config.toml
n_layer = 12
d_model = 256
n_experts = 128
experts_per_token = 8
d_expert = 32
d_shared_expert = 128
activation = "squared_relu"
moe_layers = [0, 1, 2, 3, 4, 5, 6, 7, 8, 9, 10, 11]
router_score = "sigmoid"
normalize_top_k = false
routed_scale = 0.25
balance_loss = 0.00148
balance_bias = true
shared_expert_gate = true
init_std_router = 0.00662
lr_router = 0.00108
vocab_size = 8192
norm = "rmsnorm"
norm_eps = 1e-07
tie_embeddings = "early"
optimizer = "soap_variant"
lr = 0.00482
beta1 = 0.95
beta2 = 0.99
batch_tokens = [32768, 65536, 131072]
seq_len = 2048
train_tokens = 558300000
steps = 8907
dataset = "wikipedia_en"
Below are experts of layer 7 (counted from 0) of a mixture-of-experts language model. Rows are named router (the router's row for the expert), up (a neuron's input weights, with its number) and show model dimensions 0-255. Each number is 500 + 40 x the weight over its row's rms, rounded and kept within 0 to 999. Numbers have three digits each.
Before each expert's rows: a language model's description of what the expert responds to; "mostly gets" lists some tokens that are sent to it at least half of the time. This comes from a sample of Wikipedia text that the model never trained on.

# expert 61
Description: After-name continuations. Tokens right after a full person or team name, mostly in tables and lists, such as "of the", Jr., -ić endings, a comma before a ward name.
mostly gets: " Jr.", "ić", "ović", "a P", " Racing", " and S"
router:517527532563517497441488495456478564416491483483544488508492512468489535483517529497498542544558531469506542515536442453509468480583438501497455475550468474531608473478483569494455493515413514437450556471505487543510504614531517491461511487564538564479447517562506489455499499515606472492453500494516470473488456561518503486528446518503528531490386460461520528568494602477501425505489485531503475523520529450584503619464468519524452533541512498465521538497514473540478505557504438516494523465462514495451479491470498479429484540490484453496454546506520466415485466507537425516543520452495459466470568461435537539494516525544446585439573475503498567473591555480521523483512419498503476533469527493509523404489486512468530493553574522546445500482540497491484515508409518
up1:489492530544541486513547479535571547477452473485551463414574511523529475503519437554464508522495503475495560394569494562505460518561450452483525527536501442579511459419494539570474526515472486527523453459515490554401553518472458493535567511570555513452461494480455468465544425540579495485496509539499550493554590509488498432585484514479429408560519548460463500493485567532501557539458541454520548555419454430496516491516493518475462543486491479568467504550539556464533493561494458455464456520495529511492519504494474480614511499528487488524509516496443511477538529466531532493553495467465535475459484521435522477565577569415531545474469555558477507517505525448511498483536428499510481488547473555490478521533523524437532483516531512595498526481519528511477509499507460
up2:532508492548443511486465526485408501513623547544486453555469468430542514419498492493519540506504546500503562432530461532493533510560474527521504473557529464549526428431474620470462494453441470536449485433439565468444515513492456549531502510510515510460461506546460511450522479458476471491454531471403482501492502588485568493527484416487531528472493463518483537430469507444475471528471475463501457470601518517537487541477403582584488480578455508430451481521470513498484513459513524566542485525498502478509422551516482450504458469499512492512434537475521473488432536457516506508482562499493525487467504517491482474500475556548521591480496489513446542415514475464470495441450455599544519506509442469490497425505481479532455516535557560494503432483480457490482499507476552
up3:449554467481523517494503442466493576444554522502530530546456538463446472472454509494454464529521520460543535553546503498541551546537471517492435508485536472509541493495468473530416475538525492518454538507468471552535470526489518492519464513513555488482526467570465518522504492420558534510478465505508464495531489564519555510514540507513568526450407548509506575513475515519466419549500518557522508506568521503531441561407404513480448520498424428498508454535449439492476545543530467598521545557490573475466521503477538485442454475582525474459491529449445504482483487504557477525497494401479510425493546515454573543502569512545533590456516531492462561479467408489504560543554460470476532531468543514459471479447535564442496453546483461512473389509531534520502513526463536
up4:493452547497504456466483517465482486468493480540500476480523524507499500556568428501515526569464450522466542501558545385463437535513474600510594510540535542464510530510504494488546568572510478406449525459500458484473487586531435497572581469548536504507467504450499450433498494524497480413541439480504548454504560495492496445513492453489574501490461545520460468552493533577443446462441538461537531515498424467468487549513489504519440585490545472536475522525464490498529497433479537448559421464502549528487438499451444500458537510509519553528513493489477454489585449531549429541548570537487466517508454525494528538498536531523480464468531519530553520574458540491583543518535470515467531566484509519547508545461542496525470549539478496470460530414553489490463461557496530
up5:492537486507544493510494573509537503457493495488493554523410516489413522539509384491495503487456477522498481461518531529572465509542567472541514438524499507474545511486513498511499482521437586530417565453524466501464519545493501458483490434477493474586466478580566479564463498577508424435518507472486499475560470410513473533538449432476523536544477509474481507489499502376481500517474523486507492499476552446455515471524569525517437514540511522465543558472492519570498494520447500555472453515503495418510529534508545462531577550519533483503466509454484496492517529547508503516545553473480573486480538523485475502551571541552513481565621445471511585514580508480528523476522515421542404433514509483475534450503450543456515520452517488547554474419456510433463492476480467
up6:515490486537436513451487474457476601477490484433615525514477521478489587447502585505516492502520519490534535471468477441496491513573496432502419511564527499553552477479418531413506528472446498519419496533491487476583462546524560480479488564554544516494530476542571503458480505547494524500495519495595532509460478545522495530522473555528526553453433505517513472515571522411511454552551485525478504515513562443554542598520479498535444500532497451511558522519489449529486524539545527471448554447416530465472506520462494502508589527556500519401448469415559518448531526500535471522429543460505506518500550469462543556442502516559528558497566539534513484513486517467501410486504469520418476552516527531499540493482505517470557527578489463504468494537520496486498489490457517
up7:485530503595522497496484497527522481475528474532501438615526504453483502499503508514531502478548503481491514574541457421550518538508441528508449490536512499529559506553495550531474456470501491454456519539497483541547501545491449434430467499550506523487423519464441526475492528549560507520482528586516545519583451596536536492577504556450575523474351482501560508572522571479489501459531509479483464498465534538543541548517463466536502563629389547429512522485498544493506535511490467513506541514462545508498515447459457463452465510470492453523535516550500480479440538554481490535501495422562501415465540455444499458450493462468478545469467510511440494501518517494473553482550497464540495499532450520521545488471520482442525539564550511507466501400561499517480530519447498
up8:499451497581536502455487481466552469452502515446507511452478572485437511489457493485533533561506434430537395543504465519470542447492467485541531565478484578503458463519494468519538493513479527451521433545482480550486545490458469461537446499488525484425523531515483437497499430501538442456474475497441482438598564598525453571527428545491461510454447500496502508505523525516541502464512512543551484534475496565452515552543471530447517474493533508493422532526479521514469529536485467504476444456519436509497501515530524478523454601495520528467557503466587404457489472487479436497509555449493517485559502502446461520583590475511548473530552535532563489517491539579519509501496521523588490522496557419483444543499525518462512490528481552460531523428542604527445496440487499
up9:544439525548503477523540498472473505438489487436491485499498540555487526537513460523513539560421538469585509522458502515521503486522518540574394515446465513519517486488531514550513523503465459437528468459500508589485487513595435506520507516473447543485478530502503501416505516499529538436526417524515448480512452522532468488480518563520458485494542524472544435435536477489516456475464503517499528575457541474493443562465529512459488441450589451523563422511488513551512512460470428543440463500577383544436480529420473518468491505570521479509472514546546429458507513547522491452576407488461501434523489456446499491524487538553484509486511520522508528490552576491543511424499466464441482498576469607462518548459497467523537509477504493528434496528533554496536514445429528
up10:508514543505523454534540484485501507463443516449499563448502505474500473494542437534553575520529510521497484546468511514448434511562421470490484452514484539467455496556455481433524486571547490463532535503489496564527514551478580487470523475474414489559501534483579466440495526487523451523484512480463456494527458612522550482498499608441502483497522573521522499550474518441474431487545522516539543536500520484550501428449572518511504518428552522548439565463522487503490440550476422475539490491459396525524538485431510501449485548523501487500537491507519546449561467486411472534522564474522454478517494482394463504519516551499475401470514512508574526468534561518467513514460421488614544523501560539540489482437549514513476510544538496547476493463518472533523567473552513
up11:512462529499528535487508481495560430503518518479476472509556474456497465534520532462554520623544438505568513517469512486528546481523489473433548452512568535423492500464429519557466529502425466536484496443441529446500480574582511544514501487559491499507510513580482571552500447560493490507510488503486527490576551486470489531509537564549477475543421484515468503522430539494515542511431446478456462508502545447510492549431493498531419572455461498481552494552501516519514530534471462541460525473477565498525467481460538433494495537453447424469456506469458467425559485473414473457437560554516520576528502538518466437532549504495479569459522451506591550468525539533501528505495526509492474487580466457546482508429426481547423456511488525553473503562546494464470481565508540
up12:497503541445500463511421494397501575526532497538518504628461479480528470452497528474438565488490496467572487544459517448562502478540536487495480534504502530502564537529500521440445453399512462481515527509470556546530459524560464507467534526505550544507532482565449527487494532543531515507472458455458534459528494525554527505461548538507542502504374547446552480585504473476488503477534529527514495531552438518592471529444479513512415534479534481535470511498410522571486453517523519524480499441435527461451512499474534505509528555474550483492488494468474522480494476448519462514518543393508482437495549493514499532461500535491469568431433480540452554520512509527504464511511501499552439515543502509456441509538536571468406476506569539459467421456512501420490540527405535
up13:447535460474475534471477481494540397522516469509541517493433474509541519544502507487451404415563515551547531504520431504428508464503509489494566424491538508454554558426516516585530612513410529473492541521473474483526460511475543488508481461505531471525504532485476480511430516475591476506500504484532539465460433488442489478459513475552454493524481366464572491517515505458522562526449499430446463487483456467496498504536491501471492528472454505512521542510462494497532511571467502538490648451529563526520507434495468533516502499453511471478602471507484534477433474550467550530476462449421531519542516515517484514459552549507466588526512502469516513481511521424473550434543447468492488515485443499491533495560458526466497543479592508529547554529460458562520464497493491
up14:527522484577462539492507567495585559460497522470491445532612470536556451527469539443400464414443465467576556475469547496490497466520522483520492473488496544464514537538506483541509504511516503443532472596459462428423460546476505507528502540481507479484473447478548484480490482503468540525513497558421466482499473468474456518538494437469497485412451482451481444526486529537509513552508547566502517519517523443496559456530598436508517493536484558473502581432475524542458572422452452525513523449540509530522477546477476446492505530495552421523561512551486488411544519424494490505480409527520540540540543477533467560553551538506489528485471538524522473482525546502479454487515496472505472495429479489488463433442503529463474539510474487498403534521593495500455458540523439
up15:526441574512474442552481523494479536548415412472431570473496471533559496549534498414426534583543465460478521547458535446501475522491449564531497476501428432544488477525477450526457491509500504490459461455505545501534452487517482528533530553513503550524555530572463429578447489477555512508492524538560413536393454481488503485466437479568474509558506526496462550542515509595563449457478485456535522446549514458514501539489518551513454524422527473492479547533503496469514521468525467466553493510542482506452478572507532469487497503517526459504451522503536478459578484512507515497488517495490570546456526485450545547488480525551563445547540487431560489551493469476496508531469505523562506552477554464475544450554607412516548509456474513534510557480512483488479498525470409
up16:527480476507506503390507543476508488467472520483528560476570559472552505475586495481430542461585479512573555462496541504508499544513404536539486468498508439454516476499592485475485546514422469485446468499511430542541519577565504532441523547514519501479463509511498525458509538584595487391460546547509528546567504467499437480498506484514484483510481576511480463458503549515457486518484525487541497491445453537455510479548493521550438517517598502477535424470516528553468542588521476550489516451490483528455517458506547497476451520455407506542557533491488550482579483485480489499574501497493482509502464499507514520601551468487461536395528462489483486515494579441499529487500415532468458501432515491491470434533479530470493498536422446456411521501529514529529511498534495
up17:524524488558552517482490423505515513481508496451499468553429477421449582467502491485474425498519524509456555486545516484436555509450524463470519487505473512466567464508484538556470491501441546525499486548529508539443473512492551462513510605529565466452486513502451510454594495487541545548504518504473461539482472536526486477535532578506595536444390505450489486451552509463525471526569492626512476544566503439487488582520508529543466468565543482483531556524518474501455507532514568507531503474489488443487488558503493524509541535452479515468465546467545532502512473507526418472497428520534459516448505546585541505505496462504400581516500512491419522499526574474479453555470429470487505503562508508522467442515444530490549481603499503496457485538518443568452540489444474
up18:528481494457500525479533456511483540540496487483578547540480494491484488540494403535453601512515466566472505541498499476507427558511379544501481521560466527547589454487518559572458491529420550480543534518504552584481571488494454455446486499471468504485457458525546461479523506524416465490529524472478500488548446518553530538464488502462486469557481501536518517477506499465439476518407499402514502514463504540525521529531527528537470502507497579526490471478522454517488594510473442554456517558467473529437566535483508548488488562514510491522488594463536517477563487571581430567520585485532512446469442511442500525557482522537492536466503502480501514506544549459519609531525463483502464466555475525517566471466525471541489522445575496485511531564448530480566555484474525
up19:524486471606540481578543487498475518469461557473571437576481472500512562445435532512464542501490554479493469497576542531472481491581488484452547500507517521505485549549466526508467486487510550568499502490510490508473448480461485511479445489440522517521510533518539462401551521549513523523515483485567500460529522536477476534513482516472507468484498457533493522481528530487466520473444519503496492449503524521470537518437440505476477487485498488559510541508527513604512579576548490491489452564486501473536550467459428436444546505560512473552524559561573450475588509490445481467466453569444545544503540548410507571518608550507481482440511509457435503472526455535507433514508468521432452532464521483477509473473453464409562543554434510482437471567525527524581533500407511
up20:495422505524456400540466547557567474521518480565474427468506451492452467492534545506539465476562444522584470560516462511441464506480500537501576467486503439453468477486471475476500501544472443478441475498453536483588545481485497498463553496503457501446481445447510501492475574451455538542514555463468476547514523530541518542500509532496459524460491512446508549425530496528525540484474502527484520492435499490461451503582573509495506429501529522541513520493583528462521496459528550562498481524517497470576511431516509440517558482498438500446524568501519562518552440485473605498569493442487471524518475558533483469530493533529416494525556501458475442468508503520466468451456539492540552490494616505568444428535531476496499504456471447516577516511558436514552481433515408
up21:522509462425476520481493457537530562498486495493478435376477533510528522485485500499512540462512517525433456450489541538434477510530372502474494424452421519508410465505491497466502516571526523460557550498514483509455519550508509475470498518469525502453557494540514501541425470538455509520479509478504480491552481488509436488505437456449480487428580427445534558567522491469473505454528521449494492379509481436581451497485516554540523541434564537494509522511496445476574555565498512464418485461470453546468505480548506569532475489584525464508496544500492437440504520514520515465595485606493527515535472481505492546507504510477471422478515503543509488492560490567457493448493474607472570458501502532468461470538470519559503457576498555516505524474457502506466552493516489
up22:415508526468486508495467547525461545416530500522454442582515477468543466470481534582564561566531503467555564487503431490496440516455527504513499482512506568437513489474508533462472423556562548460563531547505496544460523523595432500496497413542529483539529466535415501500437487456453504549449476446465477424496490531488456428453492472537566457452514524518484602519506551558465453512506472512561562470448484466487484572495518526512460491483471543443552502516527492522462475526568511524477406465516563444447523443544468478528457433431430425519538467529518535495432448488524461475499448428477508455473487522496484476517455543542456498497521462503488518505538481537496499460489480494554532496487483501484478456535510503496454437474505405472514492490557454500545537524419556
up23:470418502516488459456477481476493524464479501541502473498607472497525475506535509447485544541523432540488490560471520462495528474517432539407525519481519547536545492407503526431551533570460524399485536439444490502541545495590454537493553468573462485479565433562543584525519499506521439561455530463498521456547436448511418513473422451432484523557490479513501460471564538534482491508521498457444478472517503525519410574510497496511480465452527501486517481441564540584536497483535461519521490539568535523441510492500453461480481543542453500536514481559509520465558535510536490521507485432519474515500559465457568464569405499479541459562468505541528478508549537479534526476444528521502498526470502460564502546539548488495539536577496469574516512527420541475533516490508544
up24:530540490497480485566506462470500555494425534530576451431552474526586505512538509525513503498534534523544504422484526493488490486513504557459511553559473527533547473434494520433436548497501529462483492553494537495528547589590532552462494464431413547573506490524537524531526482472517560513539562502463477475525509497495437510514437431517468506529444454526547499480480512476466440547447486570496515480489448490500461568477470551424496503534556557476467511519547478482441475592520471573428502475500449542529381558524470453536476452563569457504496524443500516495500471451497476565472431530465495486474507494495444502545582521495517536421500408482444542443494470461570514531506512420492461548477560486530490554483451512472532456499493515528536546560547532506463510519515557
up25:575488492578437489560523567498405531465493450538593519483524498580508443514544509447463504520466577441562489542460502467469549413450499539474489448457434536459507473514514446468441545477551491452563471483461468527489551533450534494474505510506380527489484455451535545466548523544500483522446569472523522511447478482471517527529500577566561469514499534559464494524483585570460549462471530486495425518462491532519556502496534510506476496502543482494436526574463575483495523528539515506486477502467522531493476407492452525537481520497511473521562571539524490411538478519476447526528540462465466549555474491536462467491497549567509502414489545424500494529554507464497561493512507478539532515446486527504445554499511544556531546514520470526476554490509458580555430465506440